Weights of a small mixture-of-experts language model, trained from scratch on English Wikipedia.
Training: a variant of SOAP for the experts, 788M tokens, 5742 steps.
Below are experts of layer 15 (counted from 0) of a mixture-of-experts language model. Rows are named router (the router's row for the expert), gate (a neuron's input weights, with its number), up (a neuron's input weights, with its number), down (a neuron's output weights, with its number) and show model dimensions 0-127. Each number is 500 + 25 x the weight over its row's rms, rounded and kept within 0 to 999. Numbers have three digits each.
After each expert's rows: a language model's description of what the expert responds to. This comes from a sample of Wikipedia text that the model never trained on.

# expert 57
router:495536457476500479509486522520487498500527481506497478482521527532541517534523473491506533481516516497530455493518521514525526510462471494537505459490498500507534483494541524482464510530480517538480514495479468513505480474492515471503533477485508463530464529452487468465532515493453516500537500523506534549540504510482491515451503518493469511438537468446504486467497491496481539513527
gate1:498502492493522422502493519511524525520508503540501498436454512478492488522510491476531542515533524501516498517513515503513496543531495463492448526465457508520453484463489458491510532494502494513490513500525541492506506494521471498504486480517490533559484500516448511483514478469445493486540479526496535554528517505502495512467465486515482500531514509512502496459489506477466542484473
up1:510492501524482499487500451482472485486487488483522465536514469437507516489468494536439466529525488469502462531548498468507494532493520485429498484490482490469464496560511470492484482457437468485486496479471498531510534542474487512495495506494499517476496498508537514514465475480520533501479534504477531496514505479505556489471506491506509510501489521474506503524487481473526485551490
down1:483467525491493472574503463543490513507461477511487470541478472509527514501524473487525507511521525512507502463463494555505490475529476488473523486510511487520570495503526466501509491503437480511511476504507523542513497512502534490479492496500486501546482524529527515542529547496510508504482525494514510490473507495478508547531502521516519529497530486548497441495529490470502506541544
gate2:511533513530477492510515511515485519506502484506468495557499524538522499487476513559483501535547490516461487459534420512487483486466479521535526532536522541478548494500457441525488489521531494513497484470496524500490505501491516451490477475544488487513543491478506527494484514491474497513463459499491532488483494486458501547500525517511473483484500483510514510469479503488518487552499
up2:495453506512524486504499485496471517502481485531492510431499511487486468469495449451562492475544478496519497515546530458475512539473495501494513489489473478528519489508463513470470531494519494504485480526531545511468474482515475509516438502499469519477491482530488461453503507506501475504495505472552460494514478472503514470526487494548483525538482469525491524491478496510452498510520
down2:537482481541503554488491535486488480506501493471560492531520482528484487511508519531486518528516504508463508477471501476481499485522514533515493498537458490521467513457501520542510485486479471535465495506489498505523493443513511521503472484505478517539507500507508524517504478496499523511535521487461441515502458441494451509444513490515448471529482501460498491496548524490511444498498
Description: Plural nouns for groups of people and the pronoun they, often before were or are, such as students, members, soldiers, protesters.

# expert 50
router:518496506550538463557479469479472489472500498478494493481501491511485502504467528459551487500486491537473491489501516493467515484466519491496494494503521496532503507553532509514520498444463498511494457512483499533526512549534490455487516484464463506531461498545476528503492506529524540458531472524493539491513495470521517489469547518526545526494492469528470466522482513466511506498509
gate0:505502489477507454504468516502504502489449529470519519544538492510490509496464519461496481513461533525508480472499489489448494491478493516505530535476527501482520498537498482520541459497486550540483543528502501514531533510477510534499502516485466572482510506475480527529471524501460564448481490477486527510514480519490538468512520524485473493512519492507501500502458516459488493543499
up0:511511542454501493492510434476498515540510501486481504496526497482455498508472513462510518507533472490524483496535486516494491512512473538516462503507514528438489480501468512467485515474520533479480524520464481498499517507522513478477494491552505522445511509476458486489475518490504466514510469532515494469491520526442512457457527513536506486544452506466512530522540487509483525537470
down0:503468558485503490546497504492474527563510488500504488543512516532470506468500491485502472510486519515449513504492499483518468443509517498495486518513566507509480489511482454475454479521494449455545473504510463524539495487517499486492510514507495449493509499496506487499488489505523490524467487494469457530488490488498459523472520499518540527510479477536458468470502485443538468507503
gate1:502490500506554480532484478472528497518530496513471473459478506518496512540508504498527536452519521511540501496500498499470456530523467496471488537486466521501463527480429475490525536489443485463527470517517513487477522511465476508518496540486531472475499487493515525481504494479506501507521495495479537512475514505549502468481471505475472457449484494529485493473501564489533525490514
up1:518447514481494466518548495453491495523476502535503501476460502521490518492452523489505557492528467547462516515485537471508500479521464517455460497480517515526479463505502495496479465543500533498502514517511493466503491497438506488493518478522547504501467535500501496484509466466519513513447481518520512487537488460514495486514493485488494551485516506495533523553534512522470520461509
down1:433505511492527471547476509502506498528512521456524492498463486498464458479532525494513486486451529520514490517516521496514502524519527496481487506533465486477530515509538490484518523525506483474492520484513457506476513483509521517494487526489511533503531475518461542484524503513477517495469534510519484517513546525546442469519528483455506482526551485484527517518494491487503462507580
Description: Backslashes, braces, subscripts, dollar signs and variable letters inside LaTeX formulas, such as \frac, _{, $p$, \mathfrak{p}.

# expert 51
router:555476507480501534478515484491544508502526516521501543509474484498564486511516491498506505518499530488478476440525501517491484525448510516535475485484474502480523521520494458479492477501463520536457492486505489541531495487467459504514458473519497514476510547531548466501496512463514458509541506438528519516513511514506478492531491505501460514524494505557524471516519514516457513511503
gate0:541496499481498514516550482498555486569514525509518509498479510531496451497472469542504517497508524524508504499477514484564473510482521508521562475432475478527482502450518473476481485519517499473508497504496510530485545493467486502500503454540464518496521516524515454515492450522479511483477485508500515515472456504508502515484494463520493516515485527513522508521546504464516479470494
up0:489501539504517512507481491501493511528488505488504513545499539490494477534493503456493519536491493480506526478477483517483509534463491502575487515507502440509541496499509513517551476503478492518518532521480497513505501497491537483480522528548499455492472519518547478487496534549476537529461553489490510473507465519532489514536541504458488516494549516533530523475454500490503544523492
down0:487491501492499481460532530488552497526474509465416526522494514484479525503518516451474466488501498514506467506505509517515530532500451501526437538479503470500498482508496506511511501548525478469487519494496532475537502503514462511536502494546564536482511498511459542518541475517471481469550490485508511478506488475474511461480507529497483491502525522519467494519507463516492498523507
gate1:515507550521509550445502490505505496498496538519478486476465510516477530475521544496506503510525466513502502491501548494472513513494537503504528500448570457487469486463526510465459473466510512520476506499461470523525483511516509525506548515491456508494501523521514480490548492517474469506547471491510495502494480493470547506489494509480479501455566463466487524496504505532483486487510
up1:521486470487492458508506480497527467485445530499488540492474491504507529473509511531486506503509523472528482507508467500500500498534503475482514463553471522443510522537495481464495501459485473515513493527520497502506528493528455512490458539543532519498475511472477480489489421543486505503516522484529472454491481518544515489500498508495518550499518514525509520475520509429477506532481
down1:518491516482487473515470494451489484496492530487512517478575499504493520473433507494517468533516514487487519522502490531529504518521511488441480516498498504448501522524536465495454490475532459489484496491565497490519494514487511513504544505485502491515488470502498521529500460494500517514525547506495510515502487529470483495438490511515477553511486495470487559452497480489504464548482
Description: Verbs of moving, taking or starting in narrative sentences, such as took, moved, went, returned, sent, began, plus object pronouns like him.

# expert 26
router:534497498498519522517537543495501531501507522497495453480515514517549475538512495477496465512534491487484526533468483483503488507510453505500487504477467509484517456514538521498480456483537495481513531497499492510535504515483494498479485505448544511512539478547545531487466463508497474521542527447479485527472518539551472499475505525459483510510461520467495494485473510467530476457490
gate1:450527489495505465503535484514536490458522473529571471489487527522509462484534490499510491487564528463481525516459511483467470523511450542510490507512476516494532504494506475517533521495474497474486501496498509546514451496506526515515530482549547476491499502505513520537489521486470456479511490465467503497525476490511510482509495505530521542515507481452448503514484488492509490534534
up1:519473484522456519502519537483513523486438520518469499466500509501510483494495513489530502495490547482502495493536485551518475515469528519479475558474528523512516482527468487459500488464505522455517483499515451529512494506479511490513439499504464513451482523535491503472455474502481520464525513477494545481547502469466448534500492528466507520517492468467502535497510498530508488487503
down1:513509530464474491503509485505518495512478508469514552499470506508512498502523504472480488484508501538498477507482495481527521498514528523479510538496458517502514531500504498499523476505527535507448508478542551536533472532522510476493524540501489514467549479499460538460485511572480500507518474509423472525498460536491510496499535456501495480494488491494567513537512487488479476532509
gate2:490522477551533502450521544519528516518510487499509469483530523487497529482528494472531492513505501518508534518492483480502492492469476466473474518530510530503537490511519550499509545490504498512540461472462515515510495461490500493521507534522499516466457506470503518476511504492525531503470570491451501463503545467526526467461496458505497494478518538476545505508498495542484471520452
up2:516486513490502547497464536507516532500520498465527504509495475530526483510461550446531495496453487522511497531509496512461518539483523527461497541459496512503438504450481504492505528491552502523505509536542559460495519503510530444481506479497502492494510518502507481498557486466480495505518480520504517496489505516501519505533490478510513505496494463507499510537447502438491512465511
down2:492504513494532535513487496467496542512481467439498516519522474484493531479537500515482511467489501518513464471509483510532498483476451479522527538497521502490499544507505468463483479506522523476525511528464509493509521498512502538529549498493463481477473485522483466498511505400493508473459466513478507510501504509531519505533462521525527490491501545519508452496521490518461481474546
Description: Single-letter first pieces of names and words, mostly H, M, W, lowercase w, h, such as Skywalker, wattled, Halton, Minsk, Horde.

# expert 49
router:470480500474480476521535527461494521514495500512550512539513500495478484499482494526515507538543524502547483466447532456504468500535500528507499506536517523540469509491469481462499524525513472459487510513499534504433496454501523513488470443548436503508459508473528502470481502479478505524510543523536490487517485496480519525485527512468493495527517472488481508492498501538489483506497
gate0:505505480524489496509584521487474571463510505484542503547507532478514446518536518531514510537479482517519550532467551497525476531496504517510474461469480493516464516516510463526510487479491516521516535506521504517481534510501536530478492462507507550494495471491512474503468518486484528486481525481450505534519484488508484489481484494500540558492520512510503512518490517509508472517509
up0:502504514499498468495508465523433518528457497505527488490497499524505489490518557507436495514470493518528476500500522460499492539511531470479504499510514516508494492505505488576504487468567518543511471487525492529514518499528568476469521514517483497504500539514538501526454501477496540506539523465537506489502510481493471531531526537487544478472502504485515516475469520510501505475509
down0:481458472457479537494493521517523498533462524482524516472485486500461494453511518438504465485493454536488528536483512523482490487507449481482466533498498511509523510491515491489504479469493469496468464492495491472500498503501484488520510528468510501465470494508520516512460494474521496465476516498478489517520516492531524479517449439542542532480496545469502486538556498511542457497494
gate1:540497503531505464521520493512505488485514508528514499502515540464528536507496526520549520499531537520500480566500546496521499492497450473504508552494484540538498478489487464504520563514522481516484521477457502533499492496511494508494510481545485496502503471486508495505509464524461511439488473511482497523514462480522482502468518536484517531553497474488521533494513471561519490514546
up1:540518488454552480492489479532466493472504487511567506522529524478554505494535495523522492516507512521490560499444480472486485432508470528529509489484497570478525529512520472506507503514518533469526524498495475520507485526452515458494536483470475499526532523482494470472453528494528489503522505507498462492500498507502489523489475492517487509506474471482487527493494536528489504513477
down1:469469465509549529518494526535518515528446503509467521507460506495492471463489524519520516495482494528495534488522477494473494469516481514487511514498490524495514469455532532531525471501471502530512527466471515476488499504462538503503540477476503504484519470504492496522537470497498499494519457473526470501475532499484488455482469525450499537504494451480453532516533512565477499511451
Description: Words in sports event and league names, such as Grand Prix, World Cup, Championship, Formula One, American League.

# expert 45
router:475486501500507531447481508473546465504481453512473511490495479478522525519488470515506501508546494484514515491520497514531494544542510504539529498507476544502518509493466469489507497554495522483536450531480470512475470498516511493510519481483500497490526479423508452507528527510577497514465467502519535519500498463503472495498514481477482526502525487471512451537504460515477495517485
gate4:503496532497501509458517486573528504492548496498443510472522467481505495486519532458498560497498506528522473507492462527530539521533521515535513510531488534499506497466470518485507485521498481514534469491523471552455473501519506516515499521510503492514499522540474525525515522550492503512479530481534509519501511520479512578487505488509508520523485504511513522482488429506524523505526
up4:530509527492525487517489488526509519523515526476492495529466525508467545501499506491499534474491561501550465452498513495495561470501507493498515495516520495485495502445476473505463514525500465489474498480491481500502510534470514565495511513444482516491558468456450480527496488474471506470482474467503466543518518520485495462472470476475520465475496515475535494519524519500523491499480
down4:517513510496528491516494505498516510482469568517535488504544488479517505526484495525500525496486472463487463500486513485499464508466524456460508517456471505479483505480515513473498489495521499560487512444495487548510521539524549552463440518569485474516520529493487522498534453467495514505479504501491499471506495525519542523497521482506548503496496499534498522477508496471518498460512
gate5:448465475507501499471525547464543464474487519469507553505472489505518529513513475504484471527497546503505483496515494535484528496470481500492502552442488489500516519483509496514499466542490461519522460510525542479512471496533487501499527457489439510485498465508482456476520499561515514515514484501487520486497470481498501471465477529506526476464516484501482512526505517455469482478463
up5:547541477498513499463515535481532531486498548450515534489528503498446501515508475517508478501445523517487513501478470454501491519483455533502507531539466472527498541489460527502548456501528517513513469500494519485523506465500496500512499493490481524488476465500506487475507525548533500493510487505489517540488465502478518498462465499475505501520470466532460491477476567519481479499474
down5:514494481511498501477488469491491513485465537486464520475461494525455491527516463483526491492488505479522484497502533502473493498512494494489513526501533562529518500540468494524525528575479521519506514546508504518518463500534451526511496500516509454465505460501529495483545521525543517483512501515502470506569482497482530516492515508498523513496452475552498458478466526513512502500450
Description: Verbs of residing, working or performing after was, he, or who, such as located, played, died, served, appeared, competed.

# expert 23
router:455522517484495486530465463513521496442474523515485490516481542493523482489537485541474516556476471494509500506464523538536515493518486514513529512513495477492500506499505451505480479516500497514515480512486485517493495473490511535518486456536480440490476481467500471530527519476506534533448527510528480551483467524521442515460491494523520493539498516496487511509480440524506529490523
gate0:537478489476517529519515497449433532509485487490471499514482512509525488472521500469478489501473494456501477510475510511494518466488481518490492479475532498511524504491472446504507510503488491475534480448500472509501474438550532538480543515533481495513502526494523493482493483485489501563452501512523478476504508470543507475515498523485511480549499495468548520500480444515493495459535
up0:501511523520502523464480550519513483484473487533513486507533487480529540486464514488481496517462522449509519474505498509514495546483545489493487519530513453502539485493513493517493521544489498533533518548488446524497463512483488534510490537458498478480501497460471471498462532501502505475495461472512462538507517531485490522478541485527516546484532522543495503524455531501497462533500
down0:510505515511491507465466484512527537497501488547450463483490529501475484482543518513480539483493522478481539460445503491527489538516529526485483514487499459499510548499524469511498473487493493494479489468498524470447475459486492514485472537507527457521506512507473491498490501504513469470475471470467462506493473550546562504544508520512495483465515492491485446511526505475511465502500
gate1:544499472520495525477501518501507539492476520512492501530518487494498478448536517465544454505466489444483508497481502513500475493508534487491525443462491528490534512499473484497512476520495479531486457496528476531477468470500506437522536510532590490494504534473528486513548483511544500513477500484495514483531507549471490494497517482488530515480535510528488497507471491499480472517499
up1:503510510524504482463500516519551512450479531510532527534488468556514518484508537525508482464485510528497497486478510542539553524524490538480496487511478495500485490490465502457509491510512517535514503502501525461576493535517540492494498521469452488480502529551497489519510449514497548484488478491493517528499506530537484510503440488501494539475500520487492478531518450496512478499513
down1:482491521526443515503507518498492484496499532494511507490512536473513545480504459547501531520553500502540500458486463503529503540506496476528485483488478466534522519550482544486501514486514525540493472467484510456505507521507510525530500523453505467497487465504460492472444514494504494461498480509520472480505495469516489479510468493521525523501533460479544499529488441521553481513495
Description: Words inside or ending Wikipedia section headings, such as History, Production, Reception, Personal life, See also; also arts words like music, culture.

# expert 58
router:484497493462457534518528497473496521564517479526484514481511491509466505499541504468546523464487505519499520509477445463458539495510470530459516511528464474471543515513531461546491517524482526491497471466468521502488515511447491511561516521498467481517480536482509518501516491547499463493512521484503489495515460482536497530523504527533511487485501526488518463517486535483489516491512
gate1:514487472487472497505543502526502529486534504516484482480545468478521543483515520472509508485508466527538529506477503508447528518514548452499514488510485492510509507501532524474521518503518499460529484516492533507493513507513516515484549510444503492513483530480533567546503538482495523510535555504526485451545475466509547513489510512490520451465514517490500483481541481510536490504499
up1:490494464474498509491533501476527542538545474488539462472513455496508525473491496462483504471497528471507539530496529519520485513489535523482533545498508544493503489487544534489507523515475521498519527487473525536498470466523525486497524494468491516481494502468537483514492493559519524560540533540491482486507512498436479467515509510519494527481483523501496528485493470478491547539503
down1:491484506475511472508489507519494480500481492495507507544506509500481499448483507486532511489491484521505518499506454498472487471476515522503531491557458530537486508480559460484487492511505508516518496517505465506501509479550550505457510515546520503500534459492562505487508510525524490533548481488485537479517504521491465502507461519513492494451487551507533532445523529505454517467450
gate2:488497496497510487541481514527445460497468482528480503490467507513501523470507533515483535513469569486476530497512522518508523512550469518466539535514493528527522488535507468548482511524499539537489471466470473521499513524540512500514469532508478508500499499507518577514555471547478484491479461487486494506489488514510493503548481507523473485483505470530513485485466490474527499485508
up2:542526493482478530474499503505480526478500508502529545511483485494493465499494503502515529539504516457433523493467467532519495495524472517510499487445475482526487517507513542533497487537479519484479450465476487494507482525517495468519489461478453496481516485548556523482487482556489463515487530503492488518461524474474468498478491491506568509513522478487475490454462497531509503508493
down2:513491518511503475512552498485485544485469483469470454518459484491479502499516522500487505468500495527505544486516550521521503506526471524466482487502522493507445480518449507468540505472469506482530555546487482444491485491503495512518526515504483510485461504498450505517475524475522481535478468490494545498484498480495515505495501502519526506512517545501479527487427500459459492505552
Description: Percent signs and pipes in census demographics and election tables, like % Hispanic, median income, households, were non-families.

# expert 11
router:503519516493468487543456518472505489548481525469492493530492511513489515449471508504558518508488476449573475501477524483498483455522522486509492458534510484530485493476520528503517513548523466487479511519472475520502472491527504525511487449520505526555474464478500464516475530482476519478493529488520508505500497522476484513489477538510534476517506551484508558494467516498493521496484
gate0:505524513463485533481496493500490496507490571458532525519487516486481486520490524494518492534508486501524483509471471484516513472502501540467535501529453536477470531478497483507490473476496439521487474459497504443541483518510505529459530436511506489493475478511550494476511503462534508520498484495515490489521514440513494472500496498463468510519484532524532486524536490448491531507488
up0:459524521539521521475516512474522504501490475552491513502519513523521522473527463506475520494538532482547506497488496512540473485494508473512514486474498494484492505467462479523539489510496521500527492532513449486471514478513502469492497459520469527428500489550487477489481479501475514536509506522507478452560493553493504539538510461497509496525541477473477459482484474489514506458516
down0:517525477495470528568499543492487474433480500492516534520537496490526513498436476462501480522517471535495542515530521509534511461471515527484525486526541484494531504522540487501495505499533483493485509524489482493492493480517521461517484512544535462531515465492518490515509497501537494517523522528482494475495486510456461467484536476483496478526472508487496532511542482510543512477545
gate1:537534492469532510488480547482488487492488465459541504513515508504475542482483497486482498511454507484472474497509499518470516452513519524505510511486486473485553479458469453461525483527498492523531503482517516472530515535528515427524505495535520501552482511499543490520505458507477494488470506488523509472520469543493500533517517511482497493464498493510518535478492465497574508492522
up1:480536475508489478467517502514489471506508501527522518554470506540473521479526542493554498485538489451491452513456517490488516477471467506514494468506468490536518469473547525494481487453505517503479515485502502470525545488478474491523495490479494516504489499519520539479537522516466490493528501483527530495498506525518512503494532484452531484541515576509450501471512481491515456526504
down1:499467529495482556499502503488534465495537515506518492510475506503532537532469473528515487478538527505499531492482501525482445533530524521485504471468442518484517500535484492415490507503499497483467539522482518499481494464501475455497519539529506509490503486477532469482514501492466493470516489518515454495478484529488500531459519487541493525448514515503486487464496522524453476479474
Description: Final words or pieces of outlet, label and company names, such as BBC, Records, Press, Nintendo Life, CNBC.

# expert 30
router:538480482480444524461491535491468503497478523509506462502514500486491496528494518518479487531506531509475537546488533521518504517450472478430473521522487535501511466505522544520520474538499499509461508493521473532501536521493514535496513513525535513514529552514485514480496525492553526498472520468520474526501487475508477481442478498497500484453460511489499501489491441491502473476481
gate1:517502487497525482473500531494492511487506548503508532533484470506533478501501518521524490503511475513519503493468520499461495537548487444482451511538503455495515485461515520543509525528500497514538494474500527481506464542488504462479449521511461494520546531462484520477503568496501530541541498516514499516496500513494465449502490469516519472508480510534511509471493441458479492502504
up1:507453467488523510440501526507491522437514522518535530531477470513522476492508472460488510439471505517513500507516499483463506492487459555466499509533521496490488469477488545540512491469491556497497490484522514471505483471457468467478488491512518473498541530482480491499483467502494527507524494482498552475525519493508485486489491536493489484507536432531505499529512505463528520499494
down1:452505489472435489519479477535521492519499431537510455493526528502525524504535468490473506503498448516488515518471532564463522486500517508488541467487505497493501482461497488452492487498508523492527517467490506476495527489468543482518504498477504527459478498520484506494447527494501470454507478478497532507476514538465535540495463521467517530485517502522514491497529476515520511515486
gate2:530503519494480462517527495531481532509485521532538507490525522504518505497461522497518499541566499464530490500503481531484505515470531529484462490504504460496514440485484532496502527497506465482483511513494525485541473486512461529487453522505509534515541474464541495482533495519460498515496502511474497515491477503477512480524510484535492441487453491466478551497468458504504440490480
up2:506476517490535455453518515503512500531528509511517508526493525478527459514501552511460486532500491540491508469486483492477490475473501491477497521489485487511515455483504484522505497490459450552495508519555498486516502533484451507456469470480518508527522501471452504488516489465514483499515482481464522521493516430517508538495538461474490473497442482506519496533456482479493490483533
down2:530491473530464504503489519484464500493539520507518497510482503532473499501492459498515483485499475545543507496462547506486509475539507478444489482462499531511533521502429514516524477553499532515463490533523465498483488492506500509491541536558495545523512521520505491482494489515538456491502489437518513497513539492484534474494537484527519482477523478517495518537520513468474470498498
Description: Opening pieces of words and names beginning with M, B, Y, L, or pl, bl, com, rem, often after a hyphen, as in -m-ayor.

# expert 25
router:516466499498482495476552482529540514503504515517545472481544497456495472519473532495484490486483473487504524483457486490499516478437483527550499503475467532509515540481523489524481466497488505497514512477513460490445538520512524484516472503506530481491540554510451492481477502472526530528491469500482508513459497502509487472550506544518486503508459526536521529494503487474534474473477
gate1:474498506486505463481523505478521499546522455505533520494453524495535486501531555465481507510476468493518504479458505457499513511511541524518537514510512519476560488462528529489496540502517490510514559507486475470485499494508507496485476467531521506502474533498483501570494539485495462471512495529489509474493469481522497452513537486561492493483505495481494501453503471455499513481523
up1:538482478508558515466472517463534499527488488457496517486486478517499500478515464476506474473549477456485488527490541506480488519517490492501462481502478498461518501523526508534462458535469520481508475473488499513577484491472504496493536462501509493456543497492469551455492473516501482505507480520462483474471459523459535469516495491511494480505487506526473515496457480528490510499479
down1:514521473478497492468470507491508468528508469574498546528495497472486477546512528554543489509458493466493527513499505495434475511521505489489498510535523454509476515541496540541473521554499526483435480537501500491478531511472502485507474492515521497534508484515504504551495505482537506506464510493495472481507500534512462506515530531459486473510507485499471533486504500504486539507504
gate2:518506526509500507559506508545474435495527500486518493518471526521522502503542481500541533519511523437507497521496512453509555481470498479526483495512498492493519525497532498524556472483518546481527532510525480521516535540500536509480492506538464525450509537499504523513498518482500501515478523477531524509469526537519519536513518516526528467526482531519527534530487506492498514523525
up2:538481471508476513490483485490480483548508495465537517496465503487469551503417496435500502472471482529486512518501479494520505498446528481476482504474505503515469427486507492458493487467519511491469513506500498480516509476516472542485488491486495516547519512485525517506514504507510483487500468482504516459530443521515522482493487494496527484420494512530511497477465535501496504489538
down2:545491488507506459469468460535496515516501524477487515453456498492535550478500498512517517511500484498508492553498478449501477493521447509522505494514468511478507504496517502463490501492529514526498570527532485508495501475463497483474535502496477480476488480482476517505482488492470502498499507508581558497501494506514517516489530459531522498522482532500481481506543450452471510549518
Description: Single consonants or short clusters opening a split word, such as s in sank or sheds, f, r, j, br, pr.

# expert 54
router:534488532544510502500490485488506487473469509519542496533486524520478526536532509467529481514520520541485483495539535493447467491490530540498486478499509459481525493518516461466490485546474491489524500531532514462508490558563491523466499472516479448510465509476506521511499519497458500544518479519540514486472476494487515495502469526496526504496501472463471509536489497484447474479513
gate1:513493515491516468436469509529469492518469518518498506535493520516511495500509536464494540457487521534507483495497503480512514474507509518519472472479509467481516525469545499458523515491461512521498535498446475490525472498477498532502484419526502523485457467454579515451513487465478482502471532506512476499493500482510510462490496497503506508495482510517533491471506455517506525523467
up1:509487516482500518513555484519501500520506493500464490485485555473499529507491497479532479517498471487531477517519532514494502496506538485482506490524441460497454497494453441498510473523485493517486505477497541498522470545469435522506511508545527504500538535510497476472518514504443509501475503494464509523545469521484490492498464478503481542480471492467492532458489509484525539459537
down1:523528502516460487481499542495492551534480490511462479469523498507511530503488469539547489556460474493523489531514445479518479493486508509481521501453424473495507494485522512490502503501499513548509502479496494589473522486468522484528496525494486503524498527487478511521513453531463505502499476503505493557521498512512534494512503556489501467520503508532480516514475519481511474495508
gate2:523485535506450542504492484529493515514494525504525521499467485485487495487525495475522497518447503524543474519500503500493493518549508522480475492511484502466493538511494501501507526520515484512528473470465490517491521525486529482548489502461485459493488466454515478530472472532472514520527481502467507479547504500438464512438545499486498501505504540509498493515418469472504546506514
up2:496485462474523526476497506509498494508539464515496497497543492501488539519479554508490537455519485489476506505471524512548508493528460479480494458485520516559518504513507495468479474524463502471513478524473516441493500475487485513499512521538540524470498492547517507505526507489550536507478526452501464519483476479500493462556489471533489476466509540474478529483508540507508510521525
down2:519484560541542488528491498535526512494497496528481530523495506489503499450462527495529536528479501469533488495454498494494526476553466510532545528500484522500474488524525509458555458511540483493536479474506468523493510488516443506506504473481498515506523506484505435510484503505520489519543460464510499483524519526459513518491525530504487523505513495488522515501509510483550483546504
Description: Pipes, semicolons, hyphens, and country codes like ITA, SWE, JPN separating entries in sports results, squads, and racing tables.

# expert 29
router:455533482530502494483478529545500510536534494500468487487496486503492520460477476487475499478491531491453545503532522527508492481456504546480469487521506506453482547504495453483513507519554533498524527508479493557516483527449533508489505507475516512498462457459514520519504524509513468539548450500511513513494481508494525488494484535544506522471517501531499482467518458504512506520498
gate1:468543502522500475486514522505471507504542513458482464461464508479496549438486476499482485498555485504446508505534518521534525461492514516503506525512503495499526479526521519502510504498526504499573542525505514508472517488467506500492487493505497511502519489518502491477513515510454483508506478522492518505508489513478539486481497477511463562481561499484453533471499558506532528495552
up1:519502497493496488485496489458549460479472478520494518500427472491491495510509519499546498462491495470525483478460493512474468540494442499507476486478498501526495502455480537461507517512453505478506505481489517498534493468527456504501504515499491490502534518514470466483507488473536496462477542437497563488502471494476517521513483524504541514514458480464529526486529484516464480469507
down1:468533527489515504492495494510486488504519533461479476476546552507526507492428521538460464523533484457469492503510533516486497480525488502486522534521463468511491490560527540500500523504513530471511506489487535505478491512468549520462544494511483477516518424494506472502511514489465500516516486518500501511480519547489539486536508462507489519502529463520493501496509474519519545510500
gate2:517503466498512489513501501509460538510529484504542424519498485506480498514548473510446525504457530510464511507525517504510502452450504501509522500517537448512509509505468479495495500515501515513501472487534498535462522495534495504517469518483502497468449487518494532491486509506503473495472484570487540482527476454533501543487495466472511480511473494480479463529486464481544521466510
up2:497467509538489487479484516496546461508547506493551568489462545571494473517463464475474492472486513469520526507480463514515525539508519526457504476538502512496477547456507470516468501550521466513521481504541516495500463517488499484513460481471523493497517476515516495512552502454499488514502516525490537502486482498500487485524493484515542505508501489493513503478487517470489489484462
down2:508470503530481501494473497519553512503474546486490474502488527466504500509538539490487518528481491496557477480514512494532548499479500461508515501504497498568530450494479542487527512516449505534474456500500477514500524513521470486547483468451484473522509493534471519525537499489503509523533480537484496476511497461499523481488513438536480521509503504447479512510507476498466465496500
Description: Subordinators and reporting verbs that open a clause, such as that, because, if, although, stated, claimed, According.

# expert 8
router:526524498497529532519457549496471507511484478480561457479497520535521493502489506509493508521477473503476468456490523472501481483564519500534515500496494508468472470493495504493547480530501492512494520498532473547495498487524465523478524445520505538510480475475502478499466507481537507469524533492456489477479481510548490540491522550495511467484535507500455503525542546474503493509485
gate0:511529545461486545553499521492502436477451502500502479483503518471537492478466521542495515500494509518507473536475528511520475508505479469494532466491453523495494499545497479491541489476511496543500490536479479470515520477475472468498504495490514500505484538499505499473560502483505524516533473490504472489515513494529480497447492481498539487524470507498475494464463523493521500441440
up0:532505498526513522509520529470541511549527486527547528550492476491515492519494529466465513501475512502545439490514508505503476490479526505502494515505508483519485538507484486485503482492541481483524535483522537544521483485471478458485556501519546491494483498504485523497544481488471540496478502533442527467520512481498474486492472513503536488477505491501514483485562553456482518495528
down0:518475491507482515498477497485468496507483509534492478513513474521481493509523537473530487521463512537513497500516536486472455495527476492444521513499443497526529496467530486526539476538558506496495489471470472494515457525490489481476498513497489431482490459532483508543466518519526518539436506519520493501522480499499479461467501513459510538538504507497553531527507513496490515474492
gate1:469518526513514480507494475520508518513503517494522514492485540446472497498526497527525520504527528516492496496481477495481442513510476469505532549510477483521505468534526515487540475466491527504484491483475488485498519527486540456514530512466472515465570522461494523513499540535531504526486534454485502515500508528460529492529468530508483465491476480524547536501471538484495441494488
up1:447548543504555493493500505464503484545470519495517516536507478508477468492527532518497508500476516532514475525512483494524504481498533505521527493502536541528522507486503471485542489514489531485512526541486512515445474484520512525462504500517505505481585508491466516471509495474501469508503521486493580491505538497508523497502482528519452507542505468522516527499502480533495535516475
down1:522513509469533485505496487500463501475452515509508467522531536490506552483573471523491523503497537538509476478516466465509495493500530499565414483539493460528509518492540492495544520492532546507467504480491498490484530503480527502503471496482461489511476496510487510479475494536517509481527530512435481486516532514484535507501522485492488509499492469503471522532488519523480505515497
Description: Capital letters inside acronyms and codes, such as G in DRG, D in LDH, M in CPI(M), and InChI or taxonomic abbreviations.